Experts of a small language model: vocabulary 8192, 12 experts in each of 20 layers.
Below are experts of layer 16 (counted from 0) of a mixture-of-experts language model. Rows are named router (the router's row for the expert), down (a neuron's output weights, with its number) and show model dimensions 64-127. Each number is 500 + 25 x the weight over its row's rms, rounded and kept within 0 to 999. Numbers have three digits each.
After each expert's rows: a language model's description of what the expert responds to. This comes from a sample of Wikipedia text that the model never trained on.

# expert 11
router:529507498530494541495521487514488477499509479600467508468500475474483496514486468489504481508500486505450498441517519544494525517526487473472551494521524501495469479469483427515482448466534511
down0:538485490451438497486500526508473525462509510480543513554508553464499508500513461520555472512552473471552442443491507508533520467490489515480508545546517496497491474485517509537510473477508514
down1:478471518549438497517477500482505512494540496482484504556485466522473504505476508466502491455503546496501499503518484496503525490508524556520452491528482503482462478485524470491471532506539475
down2:471457495484491510462471535451493500470504501531467549486532456472505545487503482506514513472483490515495495478523496516533459542538533494538491528537515493505513493451480489489516532447544506
down3:508522508547534523516472494472512476453504470487516470503523500536512517477502455494527507478529479501484492488499521481531511570491501488533550544466474502535519478517518494515484502517535532
down4:510505520500489447481448495544498483489523445520456511514521505508506496500520499485522514491471490512521474468536518502497495486458495474533546487502555502555473531496491509505536477457474445
down5:489494526509521518475529492527466500412484438401522484518475483564498562493452511450523522492495473499509506475531526473509501527498496471508510484526486519510481460522490518531513486514452553
down6:485534484484538510480471504547511504519509450519473499515517505483533505472520496502465483503495521525463482512495471467520518522556462523529543503485504498505505470506544520472511564524489519
down7:469485483519486468482475502503547500500525512461514554477495512447498499496492507509494528488503538507517487531526496490498477507442492498528505545557497461497528512517556463483502506476527548
down8:521481508547502489503480535499495456531500533508462511450510510501477520521488449472436531504530532469502538502524524505545508532500484549490518480451474518527526485533505492497490453507492498
down9:541522501496481508505513493536499496572469493491504525506473486491515478503479501484509529530520465499521469492500499540471522494478499513487506506486488521479499505511536536508479486504488479
down10:431474526487487557456494485490471532499520495525473504479499462505524523490482512479534500464525511507519534502525502492497489487496529484518456479486498485523466491489515533529520517517494519
down11:497453499491515504562555498503541530463489521472504490496546554510528497506477485523485516515478537493552465442503512508514549484469530534503520469538522496512496494489543495492505506461518485
down12:467441483503474531477457493472515491463540462480484463528484491512498504500488493499486481502491500495485500485501453482508492523438508487548493533515475512525514530498522507533447544491490514
down13:546461522491493499465496509510512532518468472508513506549528518442487540530486502469500525521491517486459497544567517518494534513474517522488503521492519467529497491477554491515510499483508447
down14:469449476468496494518475495531505517535467498508554487444512490472459476533476508460487546477480454503430501453511473513510498518516504489511485534478462478493473500487487472539472513536484490
down15:505515469491453479513499450507508502429538483523473520538500511530478487532508544516501499509515438458552510498511482477508488535492554478532502499554487515495499495524470482501540489577500454
down16:501557495528530490518454507477521485538527495476526485501477487490501544453513497499493467472485449531517478508523463507467544561494540484517521516483503519542458516503518490503484511453518540
down17:498487482522515487454510482475480439488495489480449476538510495537494503482494472529510485551481502518530466519512503495484485509533518480532489520496475459582507508506498532487498478519441523
down18:530505513523507474458459460520517514507523493476539504512486509518536516473471522491481502516499473500491500500511469506476457523510489515520484507452485453539471527504519519423516499538443521
down19:512496540514540492505497517546514457499514531548461471411537479493455521498483509488497461467523487460533455514474492456549495496524469504500506502425537514531513488531499550520508454485474470
down20:505515428529480463492472471520519520486516539447507502533527540510519497472499501478465483503511489511516502490539512493495496524494557501531516491493513468507517518482501491526492547513499530
down21:536490524486506492489515525495492517569484470521512519515450509487500478521481498501569482516515513462482509461552513511475503524459500491486506505494518470522514480508448514524444522515495467
down22:478488468495505488501499466440485484538540503484546486508523481503477551496536528514441522471521534452456517555519500498487524506529479489496482508481529462488484520511498498467495493442510512
down23:494548515515497541482489474472475486490518479499500504450551478474517479534519497450515513497575487481506516522537506462533537491508518488530491505537543455490527524533520485514545525499517525
Short word-final pieces and labels in infoboxes, sports tables and lists, e.g. Country, International, John, de, La, Malaysia.

# expert 2
router:469528536518528510485485488471463496488480537561531457484513516483475515535519483546465491494506521463478488530476493491539510498503437511527492497489531493519497507506547522506476461529506485
down0:504540516458474584524510497487505536559539503475456532448517519486484515498513514457483490507494496501491529475512479498497502493515503525492515494505480538492513535517461458495516522485518516
down1:497517468490464445496511520511484475479466491487490483521491489488481512510469503458533497495460476492510518535509464501547523531524493478521508505478496481505512536456493517538526496520500451
down2:508488539525519499461487506487535525506475510526490513449476482480482511492488504490480505491487474522502450585518538513476494465500518490534450527511505526470514483517477477462473470486490486
down3:506513478496510519511434487467521468509527496506521473478504488534478515515497486483485469515469505437484482520501503478481526498490495480536505497529511501518533471470538516449468459478470570
down4:544502501441483486456440513502533497462498490526509539483493449478467440523479483507502463528527479505502537523536506519503541505549519501488487468542514506499522458474481476481464499471502539
down5:510518472507501514511488528530475487480494556510527512523503537527483505497485499494521484496462486517503513544503531483527491490484523517487493527518490456491483492462501487497488517524457499
down6:454475520521490506549486488541565510463482514510456473529524461502475489494533453507538441507514479499453465484554451481482497495496511445528459506510517491483482446524472451505503492523488486
down7:513487469497502484507509517524513479483467467508522493487499449543530480483539543490502504504497491510453454537492463512553495468540564484517519503537543495519483504443424483509498468489428494
down8:514483534501514485491526492534506498557507522479468557513502473525548494479514513484516502506468495526468508495528507521476526484540490540441519494497544459483504448481512482491490545465531508
down9:471460490509512488523517472508502477476486469508518502513460518468491490467520505448505463488488518502485530515514541507494451513456499495502477470535499505478522525528495505500527502514521542
down10:472506516490497476512471444498471489488487469498555466494524507493528497498516456506465523513461503513522511522464528479494522512513501504456460510502526511515519541516499526476547511480506514
down11:514531513505515527500534456517507462482493508532523494503530484544495468516470505546495506525498502496524500492474481532516525475452498495459506463496522509531488512479476497494524490487467490
down12:477507487544493509458523490485472484505431537480546514466492521525509508493499479534505471532508488468512528484500479523506512513519494498472529466483467505498514482518498514527495499505525494
down13:471520511520466480512502503468454447465527499512490505507573453525488457549472496456495479509502527488512510517479487530487460490503501496539502508496507453480522491535495523502469452519504480
down14:492512520491458486491475527530491459524514502495541503458513536500491467517512505514547499451560475523533557499472483538487501473540492473544489503472536491532510538526464500495482511524514504
down15:512467480496539492526514523481531475521475481481491493498464522467500475501502474518480538513496503547536454523496504462545478441490517495489546435474519493500509474478532493498530516474532504
down16:477469497493479484522509474505490497540527510505518501486551516513517481460482497459546517489515479506518512510472496496520464454495508542547526542486502514478484530499472506494526492509503472
down17:536535487483507487517549513535483510489517534483565537487470529505518535530489509495552510472441494548505565496524499484487499465524502511511493498538486475476483464451472546509468482548499493
down18:510474485454504464467512497524468481438492484500501496496484467520518471446516475498446510478456514468497481526503510474494451516501559495510493492499513471495487471511524510471487483510546493
down19:505563533521529520496434503458523517463482494507526510501498516481490485512530492500466486518526513546503522539508460493530503532470494477466495527496487491514490535511511558469494492525520476
down20:485464469537505496514471492504552515473542481558520511471533531528512489480468475509506523504470514455471529475518515507494505476502495517540483546489491573525464543515504515495492486484515512
down21:499517488526502546519514508532481470489525472495468502444495489543520486467475538462514493495508529476494500492452521510451406488492504509522522559511515492510517529505449539484526507517549485
down22:514480511492446487498512473511469478503510488497500455529476499532492481441525484529496477508480486512519512509497530530486519438551524533476474463476525494532492528526497505516531534492509443
down23:479529519481507497503503507478516508485499477501506468522480481480537485527488464488481522564471471513506532471480473527525505509500513506504546485529525497512505512495484509491482526526446482
Consonant-cluster or short syllable pieces inside foreign surnames and names, often after a capital letter, e.g. Ch, Sh, Br, L-ebr-un.

# expert 6
router:469473496478474466493468516472497522436519518455530496483466489497495491477531520484510495469488472454518541482532520529492485496502484535498442526500485522444526504538491523482465542489523478
down0:503475497517509499512505526522500479517543516530514463497483510561497468538522485505464546527520495479515514499528517467484476521497551507498512492518486484512484463473513488498538547502502499
down1:476509503524506514533489482519461512591515490534503491528490443532467499511468532495490522464518486507538529485517476557481501485530504511482554533484514452499456484457514469491481476530466496
down2:507499525546516467471544509483473495526480510477497514540534509540451552525494537494522543506458553489553502488532488502476466469484502520544503471505522532522532481497507487445480500481527526
down3:499520503519509520487495485465502478442504481498528498480510493474529527463470468498539495478543482514511481501516464450477484501482456501512505510527551521511482510521521496494488498479494553
down4:499511501505470496495534516533511473490521472515532492476538510485474485548530505501487512501515487526456501504519474502476486465465501479505503541488520510463532497476474499465514460502561502
down5:487502496516526481507499486461520511550525514500460521508522471533494529483497480496479514551489456488515547521529515460477528492478491511521531532478487513508501510508464528475486485498499495
down6:472503497486519514509504508425521445523528534502465506492497524467479510521507444504468519491496494520520502512496500448477524462517522525538522454510499501472473532494479527495474512479501497
down7:501485497476518478511525432485516459501459489507490504485476473504521481511495521518519515521500497508516524551504506494456545478530483496532512516516526509473505465504496526527469497507510480
down8:507512476512443508486468487506471486499521523506489519541472488495518490528521471513495481494514519489520468517472492530471530469436517510468434505485497482463469482487480490558511487530505557
down9:518492537493514516474493557510536531509496510494529503503540495516503542509496516464542480470503506473505442484460501502504506506459540473515501532538524503514525506544537516525494517455503523
down10:472481497503525504489520467531460517515502470490501467442445487479459537546488464456478499493503487520487500515540456512449523515492491494442494531489496462513483486547443506518483554475495490
down11:517471499467518466494520515555494508569489534514518508474512528469507549480500511471462487467518526445467484505525531493539483507480495505510496462474526472457525556513520485502512489533491469
down12:520493523492516472533486512510533461475480468461470516473528513468491501477456494510483492527514489493485448474494532508487525511494484513515446549522478460503489486511515486499515467484511499
down13:492509513508511475514504458493513485484483495504464560488530509499517485516508506447467503546497524534514504486475476493563494502490518519486505530558463529476502498508565514556497456512563446
down14:489515504532442525522465490432530500512482532502517492531467532464525497469501501503501522455518481504538472488456451459471485517510481497485490445484504484538509521524539498466512483495509451
down15:522481455531489498512503454530460493508483459505511531467487512531476477499495507503466507466466529527537523557509509508506485518460504543485507479464509538434494524465472477532502496502497479
down16:513495511475527503487533484505497535478497541491506489474506491481523519512476449512502527453513486520493544505521512503467472527497511486460481486484477533482494476537481482522490536534545504
down17:557499498492495506469485465462521510567498483507480539487523542512486503525514443497487507489541509485536503468443454472490524469493483491507520495510487505531518454479509496493477508497527465
down18:485503478550468548500460525505477487563507498451519451526507499511501473508524521463547495494486488494483488426530466489534514526501469505470488473503551481475475469485467525500496484525502489
down19:517568480482489498489485497531501517479479498450513500500495492534513487477502519496510487526474456472499494553503523507501552514550487470512556474515520529485531524479514528512493483513498502
down20:528502489483493459497482517511474484477512488560519513492521515483451455507484539510494553514499504487470440439495487495525486493524489509513470464477487504444536485490496498500487508485497511
down21:480491461480523538488542502525498508474496485474475477466497471515497526511526528497520474514512465503525495502445555498505512500491511477494493439520532508508547501471540513510499443497496508
down22:559517519542499504563554539475533523496538511520497492495497543522476524489525483426515490500496528462488454500484511475520484532498491473488522466516463525500476535496495480531526455454445500
down23:480506539503541461468550485483478493509493511501528534536476508472534515505511499519490503548511499460481509530528527485542552511450535465553489464494497515522480473467468485512473455532558504
Final suffix pieces completing a word before punctuation, e.g. -tion, -es, -ers, -ings, plus section == markers and words like season, career.

# expert 7
router:520506475473506502469490492512515528466511462480459514499466509529494516451508511473482499537496520512498485523511517494448527513491519464496458526489494457492502485560525482535535473487460501
down0:546461471497521528483516483543507506472447474537477515450479510519529508443518525479488518482541464498527508468541501501515478469495491489485521515529536513512466495488478489485465481521527498
down1:524493521520482513481497449529493497481530530516504532497476499531519493513502486514512502488484495477478498512492477484495501474442462434486597495472511431527581485496518471509476460515525515
down2:522501518497545463506473497508478524497500504491499527528507543541497470464525547504545513507482463506509492454456512463466475484420466458465542517484537511508482486502534508490494489511528516
down3:583513477477506504508541473501519477497466461507528474469471487510490460455535490524499524470530504476524512508500442498508488501495487506497513509497475516440504503508500533498483512495489529
down4:487499474505488512459493476449471507496496480502503480484466552517505478491522505484496499490496513500501545480487505552506497499501477454516471575547443528515424526449465494522488481496505517
down5:509516535512527524529511502483451500499494489503480511496476527504481506491507485516494516532538482554496495548539490494526495490476509512507482504520492500533525501523515525526468485538500470
down6:532473494540483542492522525522474496508494475515489503479519503525500560495490517488525541522511493531507482511442496507479476506467531536511507520483520495470521489517542534516462478533467553
down7:509491494515476523511502533499518477475484454500472491523471492477488529533502522505494499473527453520477473488525515433529500529480457492416485537565515471471553484540488523468489490505513512
down8:535537503516534497506498477513533518491516513531481470509552479503470518509485489528532523537470488470501487496507460476501500519500506527516530503512464520485502466513509451534474491548507520
down9:495468468499494507506500524463476512471503519526499510531498546476527533524505496509531533524501489543507530533491525464511515525557491522577516483495517547525461532503535498465522515471534528
down10:505542476520504526514466503501528481516502516495503500452482497499547471485446472534484525526492474476451526527494491506509519444531495484527491527489493488512533509507476502516468527507478469
down11:546504537483468472511480491458500529438514517527520559472480521518488488537508555480541504506476484513539479484517509466554475547497553456487526465528485538540487497504505515504479473506471493
down12:488507555483519479459496511511502476551540466519509494505499460492466485483506516504519500471459492554492517439443490510536496521493524542494486503536519452499521524480497463480517485494477539
down13:489505500544501520540535497505521515471529470505482518496509516529538520525526489516510477475520506490517514496465490465514483476471491475488497496496520469543492504499529483563541479473493478
down14:589507517511516479548499530520497493495488544485511473481485504543496511474472474470506524525533513474466460487507532485488500531494463492510524494518506466508533435474483477494493469471537487
down15:537541460479510498501511501495484510503522469551483469529530521526474531484465470471490509508508469530462497502510554556518495531511486494528499515490447521526452474495467502469507537509493523
down16:523476519479516495512495464454480488469443469537491533484537502448478491508536498517530467547475479462476539535504470494493490475492532456493494475520536457503490483533517483484530514503469540
down17:476499501468498498449533458512462497477451508476468519523483492536540515467515506508479497510523470534484469493474531471518518538534426506493523511494489523493476488512513501501510481501541491
down18:448475496505515561476512485514526514489477483522467519517508519456492468483518509486524491510507520533532490499535457513536489467502473534521485505457511486526510487492480546529473493490533515
down19:538470521450520491521531469480490521549474470481544489494509494505494495501509490483544540557524545487480532507457490496482510471502499491483511534500487512496483513487496474481525482504504471
down20:503469487463526491470504496509517550484526475476500488492504509497506497491546476501493516473459481479471516520475489446494482498570565550475511504478459510550521496503510513471504528529531532
down21:508487500450513515496513525518536535506473499469517516513501506525545503487492505523483476512491497498528483480475485474508530497480512537495533496517525506509472485534534436500470521523484508
down22:503542487462480515520530509482490510490540488471497473509485526504527525471491467468509438539483467521574513507569479460495505521463489493494533481478505463507506498519477524459502536527464467
down23:463492483475537466487530509484543427499484492505536487499527491484527484555493478485518477522480449485480535517510482477507526549532493480536472477523513483456511496490455539504480528481548501
Pieces of European, Spanish and French personal and place names in lists and tables, e.g. Al, Mc, Sch, É, Fu-zet.

# expert 3
router:542476439555469486523504503506531498503493459468488526465475546551552511494490467513505542493481497468543508461505474483489477519517513481534494499489477516529492529497514492463469492530469547
down0:496488466481498490474526542506515479523502534502510503486514523526466475520479507473520564502522513480519514516497534452516493519536508493515494526493494484477452454504508514495493465515465522
down1:547521479514512481506467462469495500537538512537535470484541492554472502467545493533524454501498505492461480541500470470497489487504541490518504540474526509534491495520477530469463478472478520
down2:486510498516533523459519467503509486558515512485519441501482503482497481558496517497485467497504492472500499486577506481482483497514495539523497472503528466486490488501484503519545475516509493
down3:471504477460494502513468560459546482475510520493513493522479516496522526460521506519515489451465504513528499449506534522543491495520508471522485493495508554503435516479478508534556509486453437
down4:466491476495504517474523502487532523509525515511523497501470485510471480534514470497538482508516507531459530469476466492516495483490544481472500477482533487489467474570521492521508476472520480
down5:508516499548532468457490519505501473527511467519504473505458487479476501522508433489500546513482467488500511529510541500540530546498489503468489523534509528488477459501525529511524452496483492
down6:479500515530516489522524495519548539518490537468456527527503490524459542467542501472488515545490520475482484480519481515443540491534516513536519478515501505482525474503464492520498458517476497
down7:495492481507514474526481545472501513525551473503506510474466541490497496480497505464502507500514492487493527480483515448534482500539505492492500501530470539543479512517530503475552504530573545
down8:526494495493507496522483495482528519514509467512519517490483485508450488506529473444495505516512462513517496495496530476506501519521540470498536511509488493526524526542529519482512512499518530
down9:496464553484542452517517481532500512490524505487502501534476434523457510470494504505460464468502510491526509492491482515495539530514478517536480496508495493478499487482467481546467486485515464
down10:518446450546442504473502467496471498514517447474529508515491482469443503487545500468519496477487495489510508438520489526504524462518460473542493465481511477499531496472495503515499474534494535
down11:537541487497493469490516486497544503540493506466492522484489494519482478495489531465536484441500501477492479539461509487463520469504500470486460507510512472465508493469492456535497500477490494
down12:473453449519520473495558443493497534454484472499472526458504497493534506478511528523510469544514491472512507543480483515532536499510499532518494506523483507510499497532512530517541455498486501
down13:536493493478476539528504485515536478509509503486473513480466476441510533514530499538475509518529505483549541464497456495473502505494501483497523477486456501492491512481448521486487501518510455
down14:465531484473489495482475478535472515497500491487492537463493486492491492564527492488524511537533504539473497485499517493518470470485501539511546492486527474529489506513510481464500442495498506
down15:506472469553507497513491452476556521549474481530500460541517515506482515516503513481494472531473494555494500455486524495476507518550489502502498472524462516457567469475511515490481481505493439
down16:464479526481507496458501487533557548537502526538476509483522502511535491472521486501487474472465458504502512526509508549486494507511522486519518572532546510479562500508526441498430482488480495
down17:462540529472558498514501444490509490529509476505492491482516489498518506478474516476517479488547506494497517478490490460508485485497529522493474491486514445522504506537513476486512516457519562
down18:526503513511460523469503497467509479552481498487517476522503466506504487498534504530532505461548478499499533500490525497537490487490500496471458557450495516488473475494515496514527477493536501
down19:521497486509492517495512508530514474477461492496503509522514458495481504501520522519509470503479512539498502481469504503561462517541510492487502483529432463503489522563539506486475495519530494
down20:510524553488485517483501496530465502486497555530512547506512481507499506466471465518488499489513548489522464468530509515479485494500474513454499486515522493498526495496554505470492469475471515
down21:472457488471527518513524503472492497461546511442503514519499471464490489513465489518498494481474494508479532444490505513479472466542511440510469492518520519511446495495436533513493497467514468
down22:525504505497471497489446465509473518514502496498534500536494507528490474519485495511529509488570554529500517486548505519527473454484492493503494502446541507472495491532484476518506501485481516
down23:515517495494435471511519514459452512523518517475498457499496470506537508507503482509499463498526511528493532465513473500495497507478487509515486469467477513503451489514515454506516521489461446
Words and commas right after years or dates, e.g. 2003 agreement, June 24, 2019, plus released, published, Award, Film in awards text.

# expert 9
router:479436475526512515514477474479486472507487527477509494536529481469475517516493511475458467506475494514546545516500515470485488540490521484470583521501513513475477487456458503504512529528478490
down0:510523521504497464515485533533495506542520496505504515507480473464554529488483487490504486495466505507540511480487503494478522499526479481493493502499547494467483511463503501527451474492513490
down1:454445500486515546501477492485535494457539528474508482507490517510468442474519493514505505526520486502519441486466511484509474494510481518546504514521523501521530545458494495477511554475487538
down2:495528437484491489520520471472520452484508487489475500519467470500515494500507463504484527502486483517497542489469530477555484458520504511481501510493507516516464496466474466517523490505488518
down3:522501473510512488515570492492496502522510512516452508515529484500472455473510526445550500499526483533480526464477538470529522525484463505501524474454504491513481523524487488507480503507526478
down4:488505553502513483531458510503523505474445474489492456507545524498494548528501528442509501502490556513531502507497534509465476475479498465495541499478470459510498519438511502506526511475501535
down5:480496467524481500482452527535532514478471526472516493475507512511474536494493503557458509525480479504504522512499501535538484469482421456497506508493490527506518499515476519508455468463471518
down6:516520485495508488484496551498514489515506518554528496507506486513480481473489530518509497477507495460496493466466526499505505508528498502518521498478526524543497517546546514510517528463489532
down7:517546514497512470497545531450473520469533480535519520526506532495486461512472516529507510542474448516477492521518540544502507524493500477488483508523535462457526498464481513484474494473489526
down8:511498521543514486481538475525490461556493524542482509497486492576475496533486468513501527469492522536527478463469492475466500514478518478517463487524458507496536471483485538472497509563490520
down9:540512524539530496488496498520499541505493541473434471523480436499520485516480537482491502508518500525508500498482507515515469476479494496481512468504492512460533495506462518518468503476527466
down10:540509495509463493490473519510469477462489459534557559515512510518499472519440512483539492542482493520514497446498466541478482436483532435509491491520482468527476529511502474501515430488501540
down11:567467499482484530469515507489531488507524517511520513502504555518495491493517469502518482436484489526489478549479519482523506521494491474516483450496482495470525528463471501508502512506536520
down12:497460495480462544489498506549479501461532528469511518487484508495501490482521456506468499549519492495527485505522488518507503521528540509478502560484510516486487491527516529497516529500464520
down13:539543551469527502488496512529497466589508502544493539520478459522483496532492500461439532511520516511608563531492493506476513471481476487484519480486489525517498448489487480483473533519494515
down14:524467462496445512492482484487524499480547496496493447541497504498513492480500524466494496457540523507489516567509501504490482477522518468506477523517446517531494544492504490474486491505464503
down15:519448482470488476508523497544529489535488509537493498499521507524514517511480520447487495505519512457499506458503529506575512487461495529490504572449490486512522468510540441485500531534499494
down16:488577522506512463496483484524500502479475487488472505509493469534488509486526508512539478515463573524498448556467484507494483521462508512502455533493512503537537544477495543504489472522514477
down17:495509504447442481430493476506469546467532488491513502503509533479470484473490512526458463510506488522505540507502498537479513448531507481472500457486463516526487559501530500492538526503550470
down18:521491532475459481501493519494473494530520506543518484494483489486521476504509481523522522522503532501485514507527504535501483556487529461488491555479536486511512510481487469526505497524560506
down19:492481512507506468490544497490519502493501472512523514479505519529498491508486492530456503520538527508465488498499493499478519530499538472524478526560520512499514536525521502491497546504486494
down20:460491516502488458506517533483541475522495485490516488495508517482497517496523498514567486456518476510516512496494500525511511479503517503548475504499468527503476530519512524499528488513530492
down21:453477475490479528493542527501461508473478528499501512519487520530507496513526490518477494500566519516462483487478508503490506493490495514527510472497532475537492459496511482509474507490517497
down22:497480528467490537516498495490471460504493475479457545441500529494534494503487509510501488517525463487492545490498448533512499492482516461467506525532447490545525463513504480540452478522430487
down23:492500462505501506513492471462533531485514490442487500542522511527436519580487517463533497443529482518470499522496490480506483509460479499482519473482511490481512504546469521484534467527535511
Digits, capital codes and symbols in chemical formulas, SMILES, math and data tables, e.g. CC1(C), GC-content, UTC, plus name-opening The.

# expert 1
router:491513494467494504488495503523498462411536511498541516514498501491506516492517500475527511497526470564550455544496507475519488470456487525525463468470498533520496528481484493521517504500538495
down0:450500491525434516506471471529547510468541455490490477503508497518502532440520502559503493518529533479531543502505500487499503525486487528534476529518489503451483530546516515522500468493500475
down1:513509503521540541507502490521487508455504469555507538499482472536487488528472469469514481509520519500492535497500494498505512516501493479487432506476516496508488472523529510441512492546477497
down2:504526531535491512502519508446496474482482504499448461552499525498519433476494553506463552513507510529530571495497492496518523455506490512464464517462503573509556485441531546533486505482488451
down3:479539503478492519494557481500492481541505531484508502506494492491488497496496492480513502456522493486563475532530468518467456527532502458503517485442467541509487535475498469465490585521533481
down4:518493534499479498496517470524508493477519465511503495512496491434500464483463500447500475535504496502515538492518490493440543509501489542485481448453509502504529492541481493494476476500478500
down5:480493517530515553484523574475501506527473480468528487466484494482515469481496478486478499496507446518493501506538479507548529503507477499486480552476496488479494471532433466503516522490445511
down6:454550554477482457499449503503510478519475505467472497501569477527475500498571525514500462517474520526477521510522520484498497478507524505499470489491492508495511415491486522524487511447482499
down7:453488517499478516497519471517517466397494502505505516530446508501459461520486514550520494502486547512536508522490445499544516509523499493528494499502498474469509508488473456513502482502506497
down8:518526458459492477533523499519523480495513524502517507493524508464502478510512531532503471484468480494498519473506531521444472488509508493504449488504480535518522532503493520444508521514509502
down9:490471494476461495500503478508507505526514525501494480544499569521462515491479519515507471476508485474477467498536523486499483567489534517520513443507529489502541490519503488496494540553527518
down10:499479497514467503519513501527452536531499499488499481507514492529524497474516488506474515463496533530492504517446513500474520489502454466507444527549498486470484496518491491518471458514492469
down11:468456517514499490509518570493492485520555514501503521468489515469507484561517523510485510499486512493488474496490525481521432458491492487504562516499520485497487516526542486498526442505535462
down12:518503476526511488529459475501497478519468525534482514482507517510503478485482497494525526474444490521519517468500508515488528520482496461519506505528519473471520469514495481471498517522513526
down13:487495477550439473484496460512503482439501475534532485471491467512516465452489483527510523527474543486472546537526503482494497523512527470505557496486442497495506464514542508521528509513537508
down14:497530500512474515523514507549505516465474532557465477471509537494504504471551519541479490530472504509494463508527561485517467479485531552548468481505517503491496529503486495541497500503510535
down15:485472477473492475486495490469524528537497533461533511491510494495556513471526497498493461492471500525451468466489535500503514501540490461466465532475499551494519519503455514454430509486532473
down16:490489545508504515508487492522500484535531469501499488517521519509517482488505530496509491477517523473508469510513519479489502551503518469492506496499521517464507509503553492542517495512480514
down17:452505504499503504512463497510506516497514504495486500511509485486497514528476516492493506537545535453457494516504498477532488482455513508548526479523492508507495502516487490492559460536498533
down18:512497526473529495498487509514484510477468484491531516506487477501519494552525520481518528459521515475474540514518570549590480493505476519505523505524555515485499490493497497516491516480469510
down19:493527483469483469464487504531527537522501503503492482531493513496452500542484515519476487470485539517467528509481519494464424508477484495504497510522496467536508485525460477503511489517469510
down20:503513473506524502506478515518521439498488524509426487514475522538504486483543517487434483493514478477525520484468467527534492529500513495530475543512530505565499549461498482506495535495481458
down21:498479513492479479494545517529510461473508519523514509506496469525495519525496522529473568522487525511506497507511477501491480512514528512508500467469526517513510484463528489530507460529483530
down22:547497525488502491536500469507478490507516452485488568495504499497507530517476494479482519549461490519521512466533547539505533491490493534476519476532436503506492453529533506490522475554497544
down23:529513439516494474556527553512512454567497461503486532507487505537515481494486475469481536473498441464508482450476539516527521551500479507521533491451513498502490477514507483509502482481496527
First piece of an ordinary English word split into parts, usually after the or a, e.g. dis, resid, fac(tors), ran(som).

# expert 5
router:471516528503495479493525531520541509494505499474497446532515512520513502483448506504499510507470530514465526506531458474514511441488532545484520558509537486520529523449508512510510541479492483
down0:520483456513485524448526553504506494536485524506521522518522499490496459480464484534488500494514506507531467506584578504510527492461514486532532532538474519532518499491470507512515536481530494
down1:495507534472500515498492567480479537574459480555549522497489516497463534494510531427495482473582495491492508513516505472507474529465501499506531474475518483528505503504560500496498516513470471
down2:466525514489522523499532499459518557488521486499489501530447541473565480489535523492527536507499500490474438534565470491473468485524511494520504493522469472522495474492536501530472509495493494
down3:542493517471478492455512470476520487549572530532484531493506509463527452489507474508524493477500493465484497523502520492487518495510451512498482440491476560496480527510537468476461494550503526
down4:479494484485482499526479465498504497517538482471477535457496497458458500501491480471484500483462534502470489530494531515486490458503537508528506520484495493502479489482501530502501499488471455
down5:499507496504468496504494462525476479521553501529507504540469488522488502516509505500537475534472505486517489446529500523505507516505506534495482522496483524478516498519466498509453523470472528
down6:479542477522509487504480485477486478616501515463505492521488538502532518490530512488530521552495450473474511479491515529521477502443476498501485512503478508486516517524482492552495530479557503
down7:495557525483496547499483513476510521405528500547509479516478527476512498445509488496484416465524482489508518484563520545513503481531544525521546505513530529496497471498538491511507513504476479
down8:480491490479472528504497527508483534607482484523537501488535511498534545532496516504529523511479495504507468528526470460461460504535496472485566504507485490477525526464537470511503527530484525
down9:521459523483498497501455494498489477476463513476532529477518508466461503516518505525549519555483478515499537511488474481459558484485508505484450459510478472547538521483479536506503526424487468
down10:548506544524488479496549512502531501476457453476451544522516483541502519531494471474525492502463427460519502478540463507491533513497455487509537462460541527534508486526512494540546510522510476
down11:479538482527498497510494506507508490409517502482486502550539501521500472563496495551510498533499461565530459502495520509515457535510505488531524466517503472433500484494474547501460497550484504
down12:468473486524474511546483469457514488462502479512486504518492495481536515487467463471451524485500502458471506519511513501481521517486493482525474470471491526497485509512468451535492502503496496
down13:528496485485542494455484487532492509521525493473488480483465505513529523472476529500512466514504555493458521517477449513505470536527537505503485447506498473494510485537487481492484514504502488
down14:498511457516491465520512489509516523503481478516486469461502509498497539512534517484520516512507498461490523501503506469489500491521527517531495448517507496477553517505472550528509483520566495
down15:512493526508537511494454458495493446437531486460510517504507505461492508489530443504512497509496500458487470482492499509544501500534524469517501555530499516499513486483449497521502496503527526
down16:464505475488454497506522473497479479517500514508527510534513477513549453494515526522523481550508516512434491490529477522503492490507479536492481528517463537517535522506491517526514499480500451
down17:532500462514438511488561502510524514525501501472508519483478495507497485459513549479511504502491501554497490560478434570510529508507543486481517461564490507499499519541516483460533513488492467
down18:523489491515517490525501474531503482396528455493476500484539503537546481477452535533479478560517475474506484549526501491506525527505517553524524499470474501466532546474501484479525520525474513
down19:481504498512493508522459514486474533369492542561497528524511518467492497538537517498506495470504476533508501463486527481516535533501520506486502493503530516492523537563496522542497466484513490
down20:484513470510514513524488524518499487504472483498519541513491496492452486507487474465527493494464499479521510515472459486497504500482500522473506498502470514536542536500442475513495517482450480
down21:531514489496527477500484461465511472468501533529536492520477541549538470506542478497479520574481555486509496541523482504517511489501498470506496504470502517505534488523467500504491494476494468
down22:496503549476478526488530509492480532538488454479467472508479474464498508485450494486475478477515519456473482513518515506500529490543473509473470547515475477483499452545511541518528483480463480
down23:491507473554512467523510518508510469546517487496532505489455485477511510496495508542484463509485520481503524493474461438528504509500536474500491489532513495509505535481474535484478489505497522
Line breaks, sentence-final periods, list dashes, table pipes and joining words like and, &, but at clause or row starts.